config.yaml
n_layer: 8
d_model: 256
n_experts: 64
experts_per_token: 2
d_expert: 192
d_shared_expert: 192
activation: "swiglu"
moe_layers: [1, 2, 3, 4, 5, 6, 7]
router_score: "softmax"
normalize_top_k: true
routed_scale: 1.0
balance_loss: 0.000186
balance_bias: true
router_z_loss: 0.0001
router_bias: true
n_groups: 8
groups_per_token: 3
init_std_router: 0.0224
lr_router: 0.000967
vocab_size: 2414
norm: "layernorm"
norm_eps: 1e-06
tie_embeddings: true
optimizer: "adamw"
lr: 0.00227
beta1: 0.9
beta2: 0.99
batch_tokens: 131072
seq_len: 1024
train_tokens: 500400000
steps: 3818
dataset: "wikipedia_en"
Below are experts of layer 4 (counted from 0) of a mixture-of-experts language model. Rows are named router (the router's row for the expert), down (a neuron's output weights, with its number) and show model dimensions 0-255. Each number is 500 + 50 x the weight over its row's rms, rounded and kept within 0 to 999. Numbers have three digits each.
After each expert's rows: "comes before" lists some tokens at least twice as common just after its tokens as in all text. This comes from a sample of Wikipedia text that the model never trained on. Tokens count by the router's weight.

# expert 60
router:611468504453559399446477447644456486523525487489438535589509469514468477419422454500513516521499496511507562503478528552526574550506640324462510529440496473529405515531468585461443481597570450494485562572498497489474518524423450474434478518448583544534450568476532465443477388500489472509552459462459477476550434486592537537530576541552527530507484515461561579533504468617583491507529516515487473473514590476533546450527443462418493488497509485530523560523448589538478550387568523486507483466537537504430588447470496485492491496510564599471508403480495456458558554493408459614567351547476524584539500417530557488512495610435508451510502470489511472560484488556551446434470472477476487460481462505495442484428522488475436500569444586460474505419472528576476542485457450
down0:410508536398480503527563437559551573490523466549536593511465543569484489412540523532495534561494496621601535514530477416517463523505454535510504463469522531507583468444512457515478494472437533488476538475432490492512400484460455550478451498401496583521559581474476543493514506399424450529422438589486471584524505524495486548490464463525505509500529456461537516505492420475512562505542497470525433525513538407481445530514482482519514521431455564487546540444485612462502525494557451511543449518440495372590532564523446472468619545555452531523461532506422392587569463437480544469481580464361533494517466507548423499476537531510555538562513542462528562511501479592503423432603401519538389454504484565517584545495468506564467487514559556469516481472448576442351496606399498
comes before: "-", "|", "\n", "=", "===", "=="

# expert 21
router:592460476448667501506523370652506523596523477459476569608544520550465460483423458449520427465536426530478482551592452467544610474519545330412521503507484453462469477486479542421498598561485561461501481445555500455452451473491464486481525505450495552590502533480557440451576427520406514444585447479465508504453411480516462592513540547532450498444586560464556573521481496555569504528460539574467493442430537411561538458474455514402511527491491440497416500473513581528431484448531561526450571440500593497451465467492504526495539563498455568518504441510502439516503536493507447515493431526442432538542486518593516515555467564516471474596528484522461494563469428572572429475439449450472484489522430525475410488464514547462530513560468606527486470492473521490513519500466486
down0:501557490522509524473458553445464508515499474499389557473608515503507485438526575454456467429412543486394468534524521519464520486611434552559444452463497427518564555446469421480544488555601493532504453484413394589447480539568441515590491477453446582503499494565497477509495476500462389555560522505429399487473514564454500433507589542418484533531428483478463494581500516423534525490517486519527453425595523561553436563468467468491527555461529527549434486524497501359535528503629577569476464463505519525575591516500485490457502443537444492373642533510511432555475519500546560438490496517532466471499465529576504516459480487470467531497427559507432440458524529511514390556479535459585587578422444596539547490501551574517487497467580460533547491471483516443532463590453469
comes before: " |", "|", "|---|---|---|---", "ing", "er", "ed"

# expert 7
router:578462458390514487455552468643480504498571519474452525468507518550475489489402427504549442456521550521602517482499486534464516474481579433436421481578421435489418491540539546457428563550537544498495525461515458485468439545399598571413513534475573464525431543418550408349500476480432531445503480449414457532508487443587495507548553452508371519493511534439460579534548502542567535503476490479503443521482508476462518410553423517408493523551517506434491539449481552509459507442507474488475465524463497480432496495438505460443540445423622579536485507541471405472544498455500467557509495514471475622651491466545542564567492542443503461590476536553417459515534482574593450454542528522508477548437436484500506498469462525552507524609546597473465513440520470460534464503461558
down0:581415594429563507427375512602460493590375500499523543611548485569450533508487529553431565474485429519448505535511511558433556418516591505561510580535524499394570518519496429472523513545548449486518599512483517626427458432505546555461481531573524572525449477543524614435450512499373523544477380523500453483459469489449523518584499423502463465519531488480527551499526543545507583506571546547472474498486465458505482538440596482516497528395476493503441467509534454461505585495554565436483498441489402489482474611507486489512563471477495457466489532508475507496508510437531410498529419416483491508446490504524535555535454451506549447484481414466473472401507458523563462677526526412460521474586497481546508489523598452469554423482503428521480495526451520476544513509548457
comes before: "\n", " The", "ange", "urch", "air", "ief"

# expert 31
router:554465481387539511454550382596498512524555457433473541569482559539501470448389455490516503512472588583506531545491431523503611544486529371534464547437435557502456480489492568453520468521574478469490444458505480458478482518472594518464498558456521477585453498501564462430486421481499493453589483510460545482486449414562486546552554558607482503409566506528436557504518463521598471475443517502486492493439594449486599395491466481458511507519484490474528537416484589514477550454523546437437479585466570428378576429430472452508566507526483581492504408480508501501565548474458447622547482470448551497584452497515570518617501515491456452533466492551399532527537455561640409437458518491503474486542519539554502553511479463498452507543439583550542496441454521521441500478438484
down0:505471567524478578452472573427530439526593563430459426494476431528498547501443502509454396516551549532464475433470511452440461562444442498429495426525443496466438515608518560559623468533525498540462510463482454506459454600551552492400487534453575559502460425529461520551511558445569443460482509582529551482524505546490528613437511482498498528404520443466550539417492517445586480471465537453455436480541525537392528469540494423593609479460475549443429596538477494515511477500431541630446500408535492404410454520502534444537500557521410400531398514450514529438535499420487495531533489546541491469519469513443473557553535482518512518593464472518427541528462450543441526547607505551495571515531442541572510514527438434541418489608514470561444479428491540519515538557487494
comes before: "\n", " ", " 0", " 4", " 1", "|"

# expert 61
router:592535478453536520503474454640476558463517505491472477639504531574421475529386416455608542471531551473515493504499537478498530478471546415451475478492483466448437480465491554484485496519496519427477509508474569459522444553517537510494480502509563529544530509474541442445544505554586511504513531415497485474442471533561459523477545563606464467475560411482614610561554535606567439486504525567482526550509629474524488426457477577384458476573429455480518497477435574491526509432511542421513489428512532403423508446555506499504435553471466577439540324475505453437563539503492446532562465465481535567587469500575566544534375527493412535528471444533506444488514457521559435463481451494561521484496506514525579570507516556450405486551438579474457499433486470517525493444453559
down0:506511506453496492556447382525548583439522630571528584503430459524493547454431461469475530532497439601571506502488507502473535517482515448530438524480504559525469596468465495515484469481552489518528540533563520464525410434414476574576522502477508429521532495440429535520597475503433576411482593572468488490515504468471562434478632511472446510553485579572526579503495441537536466484356446528512557499471457436459527481499443571513533441525515532498525531487493398562450423455483434532418573399603494509480539524457533523382530450505466411476544599571504534462388540435486549519506496527502448502509529454516616471457407544492535460530557442503455583493491463450378517518506488516516568443412528544525414453419512414557502545560504506459512471532546509612491481519475548
comes before: " of", " and", " in", ".", "m", " ("

# expert 44
router:576423450375507440378457446573496530562495425526519600602496501585446399513391485447535477439555526429531494458567556589492583562438664383561491516488430548543457484513455527465406488552586444449476490446524535455438468510465534450436546519452461478543459582493550432446501503535513519492527479491442522496442455526531498568549535563552513516450475540471566552484538484579555464438524479485499520525419529460521499424472536508356527513478556491506477550413483524569558538435553546432434487509509596432352534493499503460526469503501478484506466435475483460466535544481461437575520407521472497500588428454482612511519451571431512511519548495544474545493522506533549415464522536495518475497457438524572474477459466516432472545529441612517513523483436478516548454500496543
down0:500487472481489460472509515482626451420541479458556554558432553488464537492468562491565525458468512563544407494434443450520523463524442503461537427559480514452475494492492456530415501544616438508535510557568530494454455562509413547444539414597533484448503515448526501470467533617484534461453538522493487469513622526515406517501464517507447483497526474527454443489448517551517519506389436514505613519473423492493510465590453542491473480524584470447485436416526514449492489474490591498561524463435414545671493456519498619516609458494555584444457520580505487603495521434398487517563511500531430599406580508580519446583508532539518524398514524510454481534478492500445491511474529408453464464390460509589508563544487563469429528528503566510537436435541504414537427523486509
comes before: " |", "'s", " B", " M", " and", " ("

# expert 30
router:543479484444532459477464349563547562502462466513516548602509454577477456430458466520505438459472507541491499445529473521493508477520565463443417482456476452470425562524436581470469504517558536456514525483470459517458487530483522487480521463547519516574475554435569479441531555490430518468539493451504484537520445397567452537553556541538488454451552508493543495507564466518640446495483600520506524607461581496450582441431416521357522556382495480489499488490566528541509588478556499470503500476533522484434515579529520357463552504472530584406495391505487508608523540435415502515552426429481550551604505541592541567585473515581555496478412459554472504487552451477493434421505478471436453444456485441520426579435494509457496512488462630474599515422488475472485488500548533
down0:424461543490525596483518483451508509493559350552448386532444477604484516499562496527504482452481457505497481516513546505593530497463420540481486511518518545508499501516576458534545509493470477556518528536497539419497557571518506436625571433464536488510467429536389471562489453376550483502572445514512473435434453435468607589471554555500517531467483572513451447506608512450483574472607457451457517456499487456540518543424532533588387520525524457482610577444450456505564541470437490554476444457452464437465484502522561440485597437549443528414554559521498488590427483523447531573414522447645516484592485427521551489498464473508565513540534529552520532540388512509497571528552446450481551495564436506457575432466484460524573562493483500518510498521479473458417521465417506
comes before: "4", "2", "6", "3", "5", "7"

# expert 20
router:614426430422516489485531433609419547517608532442498512589504510472465511422466454458461449474464542450498455509445488559439564482474582407461508461493448498432485438459455602466450491552550499515585493500553536406505435496442531580477557476476521483538426617459523483395497473492441517447562544542459516462515464444594439541507525561561438500457525496489484527494548476571599466504523459594508530511498567421466581468542501493378498514478531482472415502400504512516565556447581528419471452470497563502400614470561449517507487486446547604496469458516501454574497490549505397535476461517433562501594486494501539521607566575478501479542423506531420450574457480538525419499521528430480606481475445529437475504462498478463481575562471551534556456442508527537593458496536497
down0:523470521554568553548501443492504515438551553412487585556516529434572530430512517528391488551518530506568490525480500461427448488468473405475386583465482477399465473566579486567479506462523474460480496501508484476571537537526500409513622542491508437513520498486527453404431504451533404485476578494458486464453428505539436461506531485573514386505559396473468439470489479350591528501523455538463480428454494607476562416453500525487531507483497472421517516532485555502588437410498551543549440452385462549482539445532525557553490525587557499511501539485560444560554513562450550505527506546513524466476577419546470492452471498589526522437393576491470432535509539534404599513513514487479549499571411542490503543479552491492560549518406552643534533519578503455476491494585476
comes before: "\n", " The", " He", " In", " It", " This"

# expert 16
router:546449477453583417452465421615483554507533459518486550540550562502535430470403403430568480478519481535527459523526509452532566555513526411490520472552493477450408604518497522428433521435584503460470505413527584464536451407511525523450506499463520518525453597468568434451508520479403532523561463461445499469469486420516414559480510568516425464456523488513486508510590477536535403502393553552484510416454501503478621474476557374407436532438573513435495504485520501533491492494588538416520492471522595431499513547434507519544539535434524562503501436567489414522489508480444426619509489513497476530555472505603498442522479518573404499512449488477452497516466441494569429428496514492511492518516448548486536467497575526546515574576435542424554462415434445576572560548582458
down0:381527502533540572433523586534468497532442501471494511517438461570457537586444454459480511472589481541448591479550567519530441467578461528470498524517474494510426413413559522513542592499431569422501520516502563464524546518518501513539478423499481489473580500400536488456583566550512490464513453600562364527497544608457525480536494512487439545578558488429487544511459530592517441470443538505506429441519523452446569460568482512464409513575617504444538483484466510512531584457512537537503510499467398548527474495509443627505405492377443484470476448561497500509504438462530467459432550499545518471593518546499484514531512453439532514458526436549422473532533496556492502469468489419380465511479561493416486427573607489480560459498350419555493502524492453628498500477499525
comes before: "ed", "ing", " that", "s", " to", " by"

# expert 13
router:593454445410587428460483463596489537490518489452452523566520538573446478508421443509494421451503595552546482542475488447500574510496695354498426473527416484458479512517520564482461526574567586419498550474512549502457539460484546475461451474450559520502451644469576471398560445542535520419495493502521522476482425495526452536539532538537464444511511559480543512475519448601563467557486500551453469544477525447524523449496443565398481503528515437461507548500488531539515520471515498428509451482506532501402502437521514575486565494486490499442535340530462404451505551471512482582564443583471466536577453554534539503594498546489480478540480492530427499564507463468499436423491474520465458499492487583486504550448486518506533530487400630437514404455499456569526537403442468
down0:457415465526561514489552508440500445481622550516498432510552519472525539404531520470506473523517502488488536479542539552433566462489478470497455481541393585454571451522482465467577461446499421609484466522523505594538532510569485482463392549401413481589620465482514473555457509470510388495654512461561523456507533606529486513458441492507552541466511536502436479413471546541385495545548510527552379518558537450525519486453405465581386513493482564552516449552550445460455530562491473459569504551498547535578545463457486511530387436467424467525520487436565501458511514502569503487543555499351539545510487444420552414460420510435476486531483500526500565450557553504524548469536494523546479458502443550436495540468508496576447525493527507428623570551453483472484468572500535
comes before: ",", ".", "\n", " and", " of", " in"

# expert 4
router:511511462517578484521490459652574541523480452523520539520507487523443458435370497418493487449502535457515497477427527424519611546513585422481498463526454514480466573501406536428492512540497472455459464507510505515435518463465525477463447503505529515504479539469556397373508523418531551437532587358458495480496473413526447599528511521547493475514412461427535552499478522500523482510473522566468527459517560470503528400568456529405483511491524530475485532497529571531512429429587527483435436486488533557412515539542533614444604492454571587444541454530508532562537513489548443634523431485539509522559446587595567499517493529491437467598431446553483451515523484493558360466516483503471495544542459542497518460540539479428513489480529610520569517432482523639508490454411468
down0:583450468459467490479480405525479596501537533501529546546493429501467367566512410476482432574475498559549564533528496486501500536394646442493446588515497598493569496582518504417542540516492477518454515542442600489528540545564416508490436506439524473517583517472460434427527532466518532479441530558454527496577470459635545438525499522583494473539496482515592485420428537451389456532537497466542593555557465531520531474515431488606553573500480409530554491529523514522502507497505549456481623447520441394446530441581570477496541410485436446412544510503516495459471503474449470433458586526539493528540463481498486430544561493417466452465450605433479488495480425565478535486457498514493526468578419476526589437467520411538458510514462426502508560528443574477453565496452512
comes before: "ing", "ed", "er", " to", "ers", "s"

# expert 26
router:543472509483604443495465414624531571500557489528496557509463439609466493494457377409524535499505523544514417547563382435529516483549607408448481511454476507558416476479521577457511524469511499383468537431501570430523440526457520517413494435447565548486513587493542455373471509551490486467599486461450486413468404495518486528443499561563457541451523471493550485585497470585527471518423506536544541489404566480545507500462530508380471441464570539488434536440491529485474582422484497442580473508479507513529564366480507583487522449489451564472473474523553540432478541480453476567553428423486475516556511518526580585545533545443463494523473429475410533486532508511597470452571505499557527482573505559563422462494462579473506517515480620453532469471507553555527514511492531
down0:533503506506451549572494479531445547534507487551512482610468554395528514505456433491480511442540505476558518429503537486467557344494520413491463430482529389462485501523486554433460516537455525484422455441524540479453491410417592581501539489515542579516500508425650448453476462425519554403660496510517566527531473489499598552485488577470468469543456489514511512566559496459522516502563565464500465469486528532535516423470480504521550532456482435499585446549573613560566462506533483592527562562423529437492540608572502417474552477507470517476459543503581448505450492440570455467464419576472442506467497433463459476350482459575523480478530567426560545485483493515568459522519467512457521494437467535493407439532483550621480466392427481519561524538543503524452456506508492
comes before: " of", "s", "ed", "s,", "s.", ","